{"n_layer": 11, "d_model": 128, "n_experts": 32, "experts_per_token": 1, "d_expert": 352, "d_shared_expert": 0, "activation": "squared_relu", "moe_layers": [1, 2, 3, 4, 5, 6, 7, 8, 9, 10], "router_score": "softmax", "normalize_top_k": false, "routed_scale": 1.0, "balance_loss": 0.00296, "balance_bias": false, "init_std_router": 0.0157, "lr_router": 0.00134, "vocab_size": 8192, "norm": "rmsnorm", "norm_eps": 1e-06, "tie_embeddings": "early", "optimizer": "muon", "lr": 0.00344, "beta1": 0.9, "grad_clip": 1.0, "batch_tokens": 131072, "seq_len": 256, "train_tokens": 788800000, "steps": 6019, "dataset": "wikipedia_en"}
Below are experts of layer 5 (counted from 0) of a mixture-of-experts language model. Rows are named router (the router's row for the expert), up (a neuron's input weights, with its number) and show model dimensions 0-127. Each number is 128 + 24 x the weight over its row's rms, rounded and kept within 0 to 255.
After each expert's rows: "comes after" lists some tokens at least twice as common just before its tokens as in all text. This comes from a sample of Wikipedia text that the model never trained on. Tokens count by the router's weight.

# expert 4
router [167 154 141 127 109 138  87  89 153 100 164 142 174  62 147 109 124 142 135 104 104  94 156 130 144 138 111 109 140 149 122 103 107 109  91 156 110 122 114 143 122 115 106 160 118  98 158 191 161 141 123 153 151 142 142 112 131 110 153 164 156 130 138 143 132 140 163 103 121  91 163 112 153 118 106  84  94 131 120 132 139 148 106  98 152 103 147  94  97 129 118 140 165 111 104 139 132 130  60 104 109 124 166 151 115 135 135 110 130 115  83 113 136 117 105 150 148 120 103 174 114 112 123 134 126 108 133 155]
up7 [107 122  94 109 147  81 150 112 120 114 157 126 131 131 140 150 132  65 101 131 125 115 129 109 145 147 105 176 124 147 116 131 163 178  77 143 102 155 129 148 134  76 110 146 150 107 159 165 145 161 123 147  98 191 113 118 123 170 112 147  99 123 140 131 123 148 187 128 125 125 117 109 124 132 115 101 151 138 143 158 108 107 153 134 132  90 137  96 125  85 137 114 117 137 119 136 152 133 143 164 136 130 146  94 121  62 117 116 122 131  86 113 154 130 115 156 126 126 132 116 128 153 137 161  96 114 124 183]
up8 [152 126 153 117 107 157 119 149 142 141 125 103 130 145 145 106 104 142 125 109 115 107 179 134 155 115 153 152 159 171 176 122  82 138 152 104 102 129 121  99  96 115  68 106 126 101 152 118 117 129 154 126 151 138 136 150 111 146 116 163  73 116 145 103 128 119 127 133 118 161 113 125 106  86 135 153 146 110 131 170 125 108 132 148  87 149 116 123 133 121 179 148 161 115  72 137 135 131 138 108 118 147  89 122 121 144 152 109 104 169 154 164 150  95 136 167 174 150 121 148 116 127 130 111 109 167 118 182]
comes after: "\n", "\n\n", " at", " Genus", " known", " by"

# expert 11
router [134 137  97 113  76 121 156 153 108 146 139 119 107 166 119 145 168 112 130 123 163 103 120 142 139 136 119 148 111 109 138 109 146 114 150 156 143 140 172  82 129 138 185 142 149 162 102 126 130 136 131 136  90 138 113 122 112 171 115 153 139 110 140  92  80 155  93  90 144 131 100 131 156 115 161 169 142 170 127 159 117 150 127 148 137 139 163 149 179  99 121 130 140 146 156 128 128 173 115  96 114 178 126 144 138 135  90 114  97 159 117 129 124 124 132 127 147 135 187 132  92 154 128 118  83 164 135 144]
up7 [123 137 126 134 111 115 103 127 158 100 163 148 105 159 125 145 220 102  99 121 124  92 129 101 197 116 132 127 132 154 120 110 113 146 171 101 125 119 158 117 115 139 131 148 134 170 132 120 129 163 147 135 144 158 145  86  98 124 115 109 130 147 109 148 126  83  84 151 172 156 125 108 109  84 116 164 164 108 142 139 129 130 123  85 146  93 138 112 136 124 106 108 146  94 148 115 158 139 111 133  82 102 150 122 135 120 120 102  93  82 148 131 126 141 148 136 139  80 157 137 121 151 155 148 127 125 123 140]
up8 [122 106 170 162 153 128 135 168 134 140 142 126 145 137 145 155 116 140 145  83  85 144  90 124 151 149 170 117 138 147 127 110 165 127 117 131 124 104 106  92  73 120 174 112 125 155 117  86  82 119 122 136  83  74 152 121  99 128 133 130 134 101 111 159 126 153 127 151  87  88 139 133  61 121  95 140 110 120 127 104 159 128 101 135 107 150 165  88 105 109 123 187 149 165 140 112 129 108 124 145 118 120 111 173 108 145  97 158 142 119 110  98 135 158 138 138 124 128 136 119 130 134 116 144 137 133 145  98]
comes after: " the", " a", " The", " of", " and", ":"

# expert 27
router [101 114 119 107  92  94 167 125 189 115 138  96 153 108 188 149 136 147 145 123 155 152 115 135 169  86 131  84  93 143 125 157 129 101 102 123  90 100  87 142 154 101 113 130 172 159 119 105 127 123 119 114  91 123 126 109  82 143  88 116 100 169 109 138 108  98 132  82 142 132 146 136 132 122 142 123  99 138 133 137 165 138 114 110 135 134 135 158  65 127 127 121  95 101  91 119 117 117 141 134 110 180 141 120 120 150 142 144 114 111 124  96 100 152 145 108 109 110 105 131 131 134 141 131 142 171 108 155]
up0 [153 141 121 159 161 113 158 137 123 162 130 152 104 109 139 113 112 153 150 111  95 170 150 129 116 153 119 109 146 146 174 137 171 101 100 131 158 101  99 144 132 121 145 124 108  85 136 152 145 176 113 113 168 155 107 117 116 127 122 109 115 117 109  78 115 155 124 144 126 103  95 152  99  95  91 134 133 147 128 152 143 109  80  75 157 110 170 109 130 154  87  81 138 115 110 118 133 129  96 115  78 106 133 110 135 130  71 122 151 107 103 138 114 149  96 126  95 126  87 141 132 138 137  94 130 134 107 153]
up1 [184 177 140 165 127  97  96 116 118  96 141 131  91 128  90 171 118 114 178  98 133 183 130 130 117  91 146 117  92 103 129 136 133 134 116 147 114  89 167 135 115 160 113 161 126  99 126 121 140 114 127 147  93 108  89 104 141 132 172 131 123 181 143 136 101 103 136 110 139 118 133 155 128 122 116 132 124 140 122 153 115 174 148 126  95 151 121 108  88 144 145 158 138  75 147 118 162 138 141 136 147  91 116 138  91 173 117 124 147 163  83 138 107 148 103  98 122 155 151 138 119 151 121 107 123 138 110 127]
comes after: "-", "|", ":", " •", "–", " /"

# expert 29
router [141 133 127 150 153 157 133 116  84 122  93 135  99 123  81 155 142 140 109 137 123 108  71 154 153 105 154 110 154  94 102 115 131 140 115 145 106 113  96 103  91 130 146 150 114 160 142 136 111 140  70 148 169 138 119 104 152 152  96 133 144 139 164 138 113 150 152 112  79 132 114 146 126  96 158 122  95 124 112 130 138 124 116 107  85 108 112 111 125 141  98 143  93 101 161 121 134 134 117  74 157 124 121  97  95 117 122 151 124 142 192 112 113 149 129 103 156 144 140 165 101 184 150 105 141 155 106 132]
up0 [124 150  73 132 112 132 160 125 104 173 136 193 104 104 141 129 124 126 117 121 147 145 107 158 133 132 142 114 113 133 126 149 186 145 134 136 161 149  73 152 110 122 110  96  94 131 119 146 138 133  95 110 131 147 144 136  93 112 153 142 114 117  77 117 153 124 122 119 130 141 111 118 110 178 118 121 157  98  85 158 173 142 118 145 124 108 109  92 156 157 113 115 128 181 143 164 148 117 151 139 108 126 162 143 118 105 126 109  86 112 137 130 117 137 124 140 110 125 137 121  92 141 208  82 153 141 129 131]
up1 [122 101 128 127 140 121 143 128 146 120 133 129 122 122 117 131 134 131 130 132 127 146 152 128 132 154 136 171 105 159 102 124 106 134 133 139 156 122 125 120 112 147 112 109 144  82 162  79 128 128  90 136 130  88  97 222 126 135 123 114  72 114 124 147 122  73 123 100 131 120 150 154 136 172 138 140  82  97 136 129 104 123 109 126 118 128  65 147  97 105 135 133  88 164 109 156 111 143  98  94 117 111 130 146 181 130 153 130 147 140 144 124 133 110  66 147 124 109 103 116 149 143 119 169 107 105  89 156]
comes after: "'", " of", " in", " with", " as", " for"

# expert 14
router [135 132 128 161 146 148 151  73  93 124 154 109 122 120 146 167 152 127 145 100 128 151 138 147  96 150 106  80 144  82 106 149  96 135 156 159 126 103 108  97 168 132 105 153 121 111 117 143 140  76 122 170 160 127 140 132  99 165 126 101 118 131 140 131 138 137 115 152 138 121 123 101 123 113 160 141 142  86  88 123  85  88 100 130 136 110 105 148  98 117 130 162 155 129 107 103 136 152  76 148 158 139 152 144 123 115 131  87 145 108  96  83  93 150 126  97 148 145 135 137  98 117 165 162 107 108 102 150]
up10 [ 85 136 122 125  87 147 147 115 101 150 159 130 121 141  89 129 105 182 127 117 111 129  98 174 122  66 155 116 115 125 125 155 124  94 143 142 121 131 131 126 135 166  99 121 112 115 152 145 103 131 127 136 119 171 178 139 137 143 139 176 130 123 105  91 122 137 130 153 152 140 148  64 140  83 136 122 144 115 118 103 124 120 105 129 128 162 101 101 121 154 121 132 100 142 154 134 126 126 174 127  86 110 146 154 174 151 154 126 149  91 169  95 158 164 101  86 143  99 107 124  85 146 123 100 120 141 130 133]
up11 [123  87 154 125 125 118  84 110 122 115  99 111 127 126 112 161 138 113 123 165  85 142 140 121 113 120 145 110 102  93 127 125 143 155 122 135 167 117 140 148 152 120 113 104 149 161 122 155 120 136 119 158  96  94 103 127 145 149 129 177 156 153 152 197 154 148 104 114 146 121 131 127  88 151  96 112 130 138 129 180 177 168  80 156 137 148 140 125 150 144 173 118 161 150 110 115 130 115 121  97 149 161 103 108 140 136 102 115 108 120 122 113 115 106 107 176 110 114 112  89 136 124 133 121 124  55 158 114]
comes after: "\n", ")", "\n ", "\n\n", "\"", " season"

# expert 30
router [146  98 125 111 173 150 130 143 100 133 147 151 159 170 108 160 115 168 121 143 144 131 139 136 136 142 119 113 109 123 139 172 163  90 103 101 118 125  98 169 148 105  99 114 133 171 162 131 130 115 160 146  91 111 170 123 105 101 105 152  93  93 110 141 143 159 147 172 135 126 126 140 106 106 147 105  85 112 149 117 135 124 150  74 143 102 131 140 112 122 158 119  94 145 132 147 124 122 143 138 177 161 115 119 109 157 145 104 149 119  99 161 102 164 119 162  83 121 158  96 150 138 111 128 137 155 164 165]
up0 [149 128 132 125 179 134 188 140 121 131 178 114 106 119 142 126 105  81 133 104 132  87  83 104 145 101 125 105 112  88 139 123 162 140 135 184 134 134 108 143 141 130 143 112 106 113 167 122 108 128  94 105 164 121 132 115 159 101 117 122 101 125 143 136 143  99 119 145 148 130 136 118 149 140 165 130 100 111  79 122  98 131 105 137 125 131  95 135 107 127 174 160 138 127  88 120 113 115 152 152 115 135 148 118 130  93 122 121 125 157 119 122 108  83 146  95  75 109 166 133 164 177 154 147  90 136 172 157]
up1 [ 90  97 140 113  99 131 108 122 152 118 113 149 115  76  97 156 121  91  97 115 118 151 107  84 126 144  93 125 101 139 135 112 121 144 162 118 117 107 124 128 119 132 171 132  93 127 135 126 137 135 100 139 129 124  87 147 135 146 129 134 176 116 107 122 143 130 133 126 118 154 138 116 122 152  99 112 128 164 105 103  79  76 107 104 153 110 134 102 119 156 153 149 102 145  98 136 121 157 126 117 155 105 146 118 104 115 164 147 151  63 143 150 159 137 137 159 111 177 107 186 109 116 123  85 142 152 173  81]
comes after: " (", ",", "19", "|", " 18", "18"

# expert 17
router [ 92 120 109  87 153 139 135 117  93  84 140 159  72 146 110 137 112 124 140 128 125 169 161 130 134 181 139  99 130 116 160 158 146 103 166  82 148 129 137 107 104 109 105 113 114 156 126 123 134 129 134 149 107 124 147 139 147 110 144 147 127  90 152 130 137 122 155 159 133 158 133 154 110 128 164  98 164 143 173 113  94 105 133  99 128 143 101 143 108  99 141  89  67 135 127 165 141 164 123 136 124 155 160 146 127 153 129 120 136  75 169 163 113 165 144 106 145 125 167  97 159 127 137 113 125 152 149 111]
up0 [106 100  81 159 141 130 197 128 108 121 118 105 167 136 119 156  99 146 164 128 126 130  88 148 119 150  86 150 119 137 159  83 163 151 153 114 135 120 123 124 140 117  82 138 147 124 126 116 112 139 124 132  80 122 128 137 136 163 147 142 130 111 132 152  96  99 101 126 146 132 122 164  92 149  79  97  95 111 108 116 165 144 145 149 147 131 187 138 162 140  83 114 165 117 100 156 146 163 123 130 146 150 110 118 116 113  83 140  90 135 153 184 115  90 159 137 127 127 137 117 102 133 139 120 132 145 137 136]
up1 [ 88 157 158 117 166 132 131 138 115 157 138  96 107 142 137 119 151 171 171 125 140 171  89 109 102 127 156  87 107 126 123 131 120  81 120 127 160 145 106 113 146 115 138 128 106 104 135 140 148 177  65 130 105  83 124 127  96 131 134 137 144 150 142 119 119 150 152 106 111 125 153 119 150  86 145 130 138  94 136 108 114 125 123 136 133 111 141  65 123 111 121 114  77  88 148 111 120 102  99 149 171 145 159 121 121 120 153 111 103 127 187 147 110  91 131 152 149  94 130 114 153 101  94 129 103 156 140 109]
comes after: " in", " In", "In", " the", " 18", " March"

# expert 13
router [140 185 126 120 131 119  84 123 106 140  82  97  77 111 149 147  93 133  93 141 134 141 155 129 127 144 132 102 117 138 133 103 137 116 115 110 104 113 130 146 153 135 159 176  95 159 108 167 134 149 134  82 121 138 156 135 119 124 123 103 160 121 149  98 102 143 111  83  83 155  94 176 138 149 120 108 166 152 101 128 140 148 115 127 142 175 130  84 143 145 129 131 116 145 140 122 139 133 179 135 115 124 111 134 134 164 111 151  88 116 139 136 106  76 152 130 104 124 108 106 138 140 110 133  75 181 156 138]
up0 [108 115 100 122 145 120 109  86 125 190 120 140 128 119 183 124 111  99  93 110 125 138 132 140 146 118 168 109 113 135 103 164 110 111 124 130 135 149 125 117  89 140 100 107 103  67 172 121 121 132 136 123 174 101 128 131 133 134 121 110 160 154 119 122 159 165  64 114 180 159 103 110 148 102  91 150 116 126 172 139 114 162 119 143 124 133 109 110 117 169 138 125 114 191 126 116 124 151 127 137  81 139  94 122 100 109 126 129 111 121 138 120 145 133 135 172 116 165 133 147 119  86 104 140 126 165 147 145]
up1 [116 130 136 141 137 115 116 103 149 165 145 144 160 102  80 118 151 108 126 177  92 128 140  94  99 166 117 102 152 120 135 177 155 144 156  96 102  95 129 144 124 147 131 115 135 106 143 104 138  97 141 155 147 113 132 149 114  97 176 130 150 141 147 124 115 159 148 125 150  97 119 108 141 114 147 160 110 132 164 154 137 140 146 128  95 112 120 121 136 118 146 104  99 108 108 112 148 172 107  99 150  86 172 126 129  92 114 194 168 137 109  99 128 123  94 131 108 145  98  67 106 153 124  84 140 134  99 126]
comes after: " the", " a", " and", " The", " with", " his"

# expert 0
router [124  74 133  76  95 128 147 145 135 166 124 138 134 127 105 175 132 148  96 150 168 104 132 126 128 147 118 138  93 100 141 139 130 167 154 140 135  79 119 132 129  77 118 119 168 160  95 111 149 121 144 125 117 130 137 141 108 102  69 135 108  97  90 126 127 119  89  58 126 112 125 111  94 136 109 132 151 128 155 117 123 155 144 160 141 135 141  84  98 127 114 106 106 163 150 148 151 158 156 141 121 121  86 101 108 154 106 138 156 125  94 123 123 136 142 141 133 134 140  86 148 176 115 150 125 156 156 144]
up7 [117 113 114 119 147 143 172 100 139 142 165  85 127 161 111 132 115 134 141 102 129 137 104 124 133 134 106 127 159 108 172 115 159 150 118 109 122 155 122 134 114 130 106 150 216 123 147  83 166 129 121 155  67 115 135 137 127 137  97 136 125 128 160 133 104 128 159 137 134 119 126 166 163 143 128 152 125 132 151 118  93 146  96 125 106 125 168 123 143 145 133 122 126 110 172 128 179 142 121 127  86 111 114 121 124 115 182  86 133 148  63 166 141 136 131 118 124  73 144 138 132 136 102 128 179 142 135 131]
up8 [158 126 126 155 135 133 146 138 151  98 121 136 178 118 116 136 134 124 162 127 112 161 143 162 146 112 133 136 148 138 115 133 172 125 144 157 181 102 141 143 142 152 140 149 122 128 163 154 100  77 146 149 154 137 104 135 155 130  95  92 113 160 126  86 114 180 114 121 166 135 164 163  88 124 129 129 117 116 156  88 129 111 137 160 108 123 128 142  95 115 107  94 175 136 115 153 123 138 144 147 162  92  88 123 101 129 132 119 144 133 126  89 147  96 160 177 162 109 102 143  88 171 140 138 167 145 142 107]
comes after: " |", "|", ";", " +", " −", " Ward"

# expert 25
router [ 70 168 112  93 139 113 176 167 134 151 141 104 113  65 101 134 122 131 131 117 136 144 132 104 118 138 129 128 160 118 129 117 114 146 185 133 155 146 126 108 129 105 141 109 159  90 101 136 140 142 117 116 160 135 145 132 129 113 133 175 146 142 126 118 137 132 109 101 115 131 110 175 146 130 111 104 163 125 134 128 137 177  92 130 158 119 104 117 126 113 118 107 110 172 102 127 140 177 130 120  75 154 110 160 119  82 113 155 102 150 106 119  83 159 123 138 146 128 104  95 162  88 120 135 115 131 171  85]
up0 [165  92 191 132 108 101 155 137 137 111  99 132 113 118 167 114 100 136 145 144 139 110 131 140 114  65 144 162 174 126  88 159 138 120 141 100 128 145 130 111  88 153 181 162 109 135 104 109 133 145  89 129 133 156 148 120 106 122 121 119 106 116 122 137 111 160 151 127 156 130 150  95 137 113 125  79 133 128  75 100 145 130  94 146 164 152 142 112 152 115 146 148 145 104 103  68 101 118 164 119 130 125  81 132 139 140 134 130 134 155 119  91 133 154 124 143 115 126  81 156 153 166 124 144 136 108 109 110]
up1 [130 103 138 174 114 102 103  86 110 135 128  79  95 162 121 165  94 175 163 158 166 124 130 101  74 137 125 115 104 139 136 163 133 104 138 176 153  87 107 171 124 140 166 139 101 129 172 112 135 131 110 122 121 141 106 111 116 147 119  74 114 137 131 139 118 113 144 126 161 132 138 101  77 180 155 124 117 122 104 168 163 129 142  94 113 114  89 126 127 146 150  87  80 115 101 141  95 120 142 171 126 135 146 134 114 147 130 131 123 101 131 111 117 140 127 130 121 141 119 124 140 106 137 111 146 161 163 128]
comes after: " the", " his", " to", " and", " a", " her"

# expert 2
router [165  74 123 132 119 124 162 134 128 150 147 123 132 161 148  91 142 151 100  62 143 169 142 165 140  98 106 154 154 153 115  95 140 113 109 158  97  96 114 106 111 104 104 103 114 109 146  92 137 101 132 146 138 131 151 153 143 113 125 152 157 156  75 154 121 102 106 173 156 137 142 131 146 143 115 155 104 152 101 129 123 136 139 128 135 113 106 139 135 146 165 129 128 116 159 108 101 140 135 147 172 168 140 125 126 112 157 182 155 115 154  95 100  72 145 148 108 127 140 107 118 120 149 134 173 137 139  92]
up10 [123 121 169 141 132 103 128 117 142 132 115 194 136 153 146 162 149 122 171 113 115 136 122 148 163 111 130 148 142 103 148 155 152 147 171 105 137 127  78  99  93 119 142 149 131 110 118 110  90 104  90 101 111 171 139 131 111 126 167 142 106 133 149 113 135 122 156 122 147  87  94 141 151 110 133 119 129 149 107 167 115 139 124 154 110 149 100  98 169 110 148 138  80  98 152 148 164  85 130 110 153 122 143 134 156  97 135  98 178 132 138  70 138 138 116 114 161 155 131 118 109 114 171 133 162 126 141 153]
up11 [166 142 119 143 124 120 133 132 156 145 140 105 138 121 102 159 176  93 145 133 122 143 142  99 108 108 175  89 123 142 113 178 139 123 131 197 107 159 116  88 139 141 127 146 154 113  95 119 102 129 177 189 153 149 131 117 133 154 101 121 146 124 150 106 134 127 150 150 115 110 112  83  98 117 133  94 127 148 155 133 142  97 157 127 129 148 181 115 118 138 137 140  83 108 107 112 131 143 109  99 128 107 102 114 155 151  89 119 126  91 131 103 120 112 106 162  78 104 124 140  93 124 155 174 132  99 111 136]
comes after: "  ", " 0", "%", " —", "0", " 1"

# expert 19
router [122 176 115 115 125 125 121  76 124 167 154 157 159 156  82 125 142 120 147 101 107 151 126 151 128 104 124 108 162 134 127 126 148 113 125 181 161 138  81  70  98 174 146  98 119 133 130 145 169 138 100 170 146 121 129 143 135 102 144  83 177 143 114 119 142 132 134 163 106 131 107 106 116 122 132 143 145 157 139 113  80  93 131 132 115 139  84 128 128 140 159 147 132 142 111 124 119  97 110 131 135 146 146 156 140  99 151 144 143 119 169 139 183 133 115 105 145 125 141 109 137  96 126 114  78 105 101  87]
up3 [150 133  92 108 141 116 115 133 126 166 144  84 147 106 146 127 162  72  92 154 128 128 126 136 110 114 132  99 126 126 193 128 138 157 118  98 143 178 129  96 120  82 159 137 116 160 121 142 128 143 142 169 117 123 146 164 147 141 140 157 108 135 125 145  91  94 107  96 112 105 104 110 122 118 121 168 130 174  85 134 140 121 191  72 153 123  90 130 104 133 128 123 154 127 140 133 144 150  92  95 101 126 115 129 145 137 146 134  71 123 112 149 111 122 104 159 116  95  76 140 132 116 126 126 145 114 124 140]
up4 [104 160 140 137  96 147 156 147 125 137 147 105 176 129 124  91 118 127 124 115 141 140 109 130  98 117 157 151 119 112 125 159 108 125 128 181 122 120 138 150 127 115 109 130 147 105 112  81 172 141 101 154 161 118 111 137 108 148 145 116 121 145 114  90 141 113 159 105 184 116 168 131 103 154 145 108 115 132 118 114 145 158 146 179 116 128 137 141 142 112 125 124 141  93 121 122  79 118 109 135 129 159 118  67 116  71 126 142  66 165  92 126 121 114  96 111 153 128 114 143 113 109  86 147 138  93 114  67]
comes after: ",", "s", "\"", ")", " However", " well"

# expert 20
router [111 123  93 137 172 131 110 109 140 125 116 153 152 103 155 118 128 123  94 117 127  93 128 154 110 158 147 177 135 145  51  96 132 136 121 136 151 159 133 124 139 121 144 130 138  75 107 123 141 142  96 115 133 143  92 128 146 103 107 109  98 131 158 139 139 122  92 111 120 111  92  75 125 146  93 127 138  93 109 131 148 115 124 127 156  91 110 153 146 156  91  97  98  77 108 116 131  84 113 155 156 153  75 155 111 131 126 106 127 157  94 117 166  89 108 152 141  90 124 124 116 108 117 145 152 110 153 154]
up7 [149 129  94 103 115 143 118 131 131  79 197 156 149 127 170 134  73 150 148 103 146 100 124 186 102 106 121 145 124 104 107 132 136  98 183 133 102 100 125  98 141 103 112 167 122 117 149 117 127 134 117 131 116  99 134 154 122 166 118 112 126 140 150  80 142 137 107  93 111 148 134 135 160 123 125 126 127 100 145 136 112 126 164 159 136 135  98  92 125 172 113 153  68 141 138 145 163 133 122 129 141 126 169 136 115  89 118 139 151  85 120 118 133 144 113 125 118 129  88  83 113  98 158 142 163 147 111 118]
up8 [ 82 141 105 102 132  77 108 106 143 124 145 178  99 102  79 135 125 107 131 129 113 139  90 142 133 113 145 156 119 120 123  90 153 104  99 121 138 157 125 132 119 146 119 150 106 120 114 126 151 126 145 123 161 121 134 124  94 118 135 131 129 138 131 127 153 144 147  84  99 130 124 130 125 146  94  77 104 133 129 121 185 161 152 135 160 132 160 154  98 128 131 135 137  46 135 143 144 131 117 144 132 109 121 153 152  99 110  87 114 134 155 110  80 145 144 164  93 171 109 102  95 139 107 154  82 171 118 154]
comes after: ".", "=", " |", ")", "\n\n", " ="

# expert 23
router [120 129 154 152 103 117 115 111 149 112 157 129 184 166 160 113 134 141 130 186 127 126 127 139 110 113 140  84 113 146 160 102 163 106 111 108 106 113 137 133 143 155 193 171 121 122 124  99 129  99 176 111 108 108 140 140 110 117 137 137 108 129 124 176 109 119  91 153 166 124 107 146  71 121  99 130  92 124 102 126 154  81 156 114 134 151 155 124 134 128 115 162 133 101 141 146 149 118 105 107 132 157  92 105 139 107 104 135 141 139 137 155 111 165 155 125  89 119 137  94 111 161 116 155 108  84 112 159]
up0 [ 94  86 127 113 112 158 110 133 120 149 136 115 133 147 155  92 138 120 136 114  63 130 134 101 129 169 114  97 122 106  79 105 126 104 126 143 125 172 144 162 122 153 145 157  86 107 151 138 139 114  93 147 150 149 135 105 164 134 149 126 159 129  85 151 135 140 114 126 148 133 136 131 139 116 157 149 123 108 146 132 112 113 152 145 167  95 154 126 157 116 154 151  94 168 147  83 134 140  82 113 103 107 135 103 121 115 126 100  91  84  94 159 189 120 155  80 127 125 133 131 118 134 111 119  76 103 135 107]
up1 [157 129 120 139 113 146 107 135 118 148 143 124 152 155 118 111  95 154  98 127 144 117 123 121 114 129 125 170 108 156 151 147  99 100 120 142 144 169 136 122 154 150 107 123 153 135 164 157 137 135 125 127  83 128  98 143  96 169 152 136 109 131 128 126 156 166 158 169  90 153 101 129 118 124 138 154 159  98 143 143 113 164 143 159 106 103  99 155 153  89 147 110 171 119 113 144 127 170 105 120 141 141 125 156 138 182  91 146  98 172  85  59 162 148 140 159 126 171 120 145 159 103 107 114 135 132 124 152]
comes after: "=", "\n\n", "See", " List", " Year", " See"

# expert 16
router [148  86 116 118 170 131 128 174 116 122 113 134 123 126 141 120 136 182 119 167  84 101  98 153 105  95 119 157 122 141 147 119 137 101  91 105 142 103 135 174 145 115  92 120 163 122 108 111 164 101 162 135 123 103 124 113  98 128 119 115 113 112 156 146 113 130 123  84 129 130  81 167  98 142 121 115  98 107 169 131 119 171 140 134 120  98 108 191 162 158  99 113 146  92 152 152 126 129 163 108 139 132 124 168 136 127 162 149 109 114 148 109 117 101  90 130  94 119 135 102 140 130 155 119 123 105  87 162]
up10 [159  95 115 152 152 114 131 134  82 112 134 157 134 146 115 127  98 122 148 101 142 121  96  80 106  75 103 167 166 133 144 125  92 169 131 149 140  66 121 161 130 113 179  94 123  96  98 162 127 171 157 141 101 104 122 106 121  80 118 139 128 144 160 144 121 119 108 146 146 112 102 144 119 120 113 127 149 147 134 106 122 128 127 167 116 123 120 129 129 121 145 160 133 134 136  99 118 131 137  86 107 144 108 139 122 169 129 167  77 115 119 142 145 105 162 117 141  67 157 150 132 115 126  90 103  85 127 127]
up11 [128 148 146  91 151 154 122 133 136 134 131 162 139 163 154  95 119 135  95 114 115 140 111 108 144 112 159 117 113 114 175 123 111 150 116 141  91 103 131  98  85 103 114 128 120 150 152 177 116 109 150 165 127 102  89  94 147 120 134 128  89  90 181 164 135 110 131 141 148 134 163 153 134 120 156 140 130 134 100 126 169  83 120 116 118 112 126  88 123 149 147 142 147 131 148 166 167 112  75  74 130 168 116 125  72 115 137 136 114 122 129 107 149  85  92 146 138 159 154 136  95 137 127 145  94 112 124 129]
comes after: "-", "=", " |", "|", " =", " also"

# expert 28
router [110 102 111 114  74 133  73 133 131 131 132 141 101 115  81 121 135  84 127 121 119  99  92  89 148 140 139 134 144 147 156  94 152 151 165 135 124 137 130 105  83 126 166 101  95 128 123 160 149 131 156 123 136 131 118 129  69 117 111 146 116 149 131 141  91 135 130 141  87 123 118 151 111 104 152 109  99 127 129 123 149 151  98 176 153 160 145 143  95 135 120 130 159 126 122  92 103 140 167 145 124 103 128 153 122 119 111 120  63 130 123 117 152 157 134 113 158 122 193 156  71 151 115 130 118 132  92 126]
up0 [118 165 115 120 133 140 139  74 114 127 153 149 143 114 103 133 122 117 142 127 124 104 140 115 149 174 108 116 128 104  58 122 180 110 132 132 157 122 150 131 140 135 143 173 170 138  89 120 154 139 135 125 140 111 119 168 117 144 121 129 116 131 113 166 146  99 110 149 114 109 169  99  81 158 138 113 155 114 103  91 185 119  65 125 158 125 167 122 132 145 169 157  91 176 123 113 129 135 141 112 123  95 141 137 132  84 124 106 107 115 119 138 107  98 115  86 121 153 151 155 123 159 150 142 134 103 110 143]
up1 [148 137 126 141 130 140 134 127 119 119 142 105 107 146 123 135 102 115 155 114 133 134 136 139 172 102 132 142 138 144 102 145 145  86  92 100 145 117 140  42  96 144 127 108 120 147 132 155  79  90 121 165 161 128 133 161 143 149 155 120 122 105 133 117 139 116 146 117 148 184 109 103 112 162  82 153 130 135 149 104 146 129 139 142 101 160 152 114 116 155 103 137 185 150 106 163 106 111 142 141 127 106 133  93 108 100 132 129  99  77 111 118 125 144 172 155  70 136 125 155 153 128 130 101 138 103 138  77]
comes after: "-", " the", ":", " of", " \"", " and"

# expert 24
router [155 152  99 121 107 143  68 131 156 122 143 101 133  91 124 100 117  96 120 148 147 156 160 118 170 140 109 150  95 138 135 119 103 147 107 126 146 115 129  98 143 131 148  91 100 161 111 112 128 170 170 148 112 169 142 100 136 116 100 105 115 129 129 111 140 152 124  74 162 112 131  98 116 154 131 132 125 122 143 103 115 153 142 118  72 145 143 146 100 150 148 121 112 134 102 118 124  68 149 163 143  92 118 168 122 121 136 126 134 153 124 118 123 122 153 107 136 143 180 104  98 185 122 137  99 187 129 156]
up7 [120 103 136 144  83 126 103 114 134 132 141 147 158 122  81  99 143  71 135 143  79 121 148 107  70 136 115 109 138 103 144 108 128 130 134 166 142 128 149 135  97 130 117 129 112 128 148 164 127 138 136  84 128 111 112 117 127 122 128 102 145 136 141 118  83 137  94 141  98 123 151 123 145 145 142 132 117 173 108 131 123 120 155 130 124 117 144 164 162 134 124  54  98 112  87  87 124 205  95 129 126 125 162 165 141 147 127 120 106 117 118 106 165 115 105 138 155 124  82 130 158 125 152 157 121 181 120 118]
up8 [104 118 146 150 141 127 113 138 154 105  96 183  73 137 147 134 102 129 143 110  89 124  84 128 150 114 113  95 147 137 125 186  92 168 148 121 123 130 133 109 146 114 104 110 139 151 146 140 123 115 172  69 125 118 107 109 117 120 147 149 149 102 148 122 149 168 143 134 149 167 121 107 112 123 132  68 150  94 175 116 138 131 105 129 107 151 103 156 131 148 153 116 104 160 107 149 165 124 133 159 118  89 131 125 136 132 143 120 150 141 148 187 136 180 154 133 139  90 128 105 107 104 134 109  94 151 125 116]
comes after: " |", "-", ":", " (", "|", ";"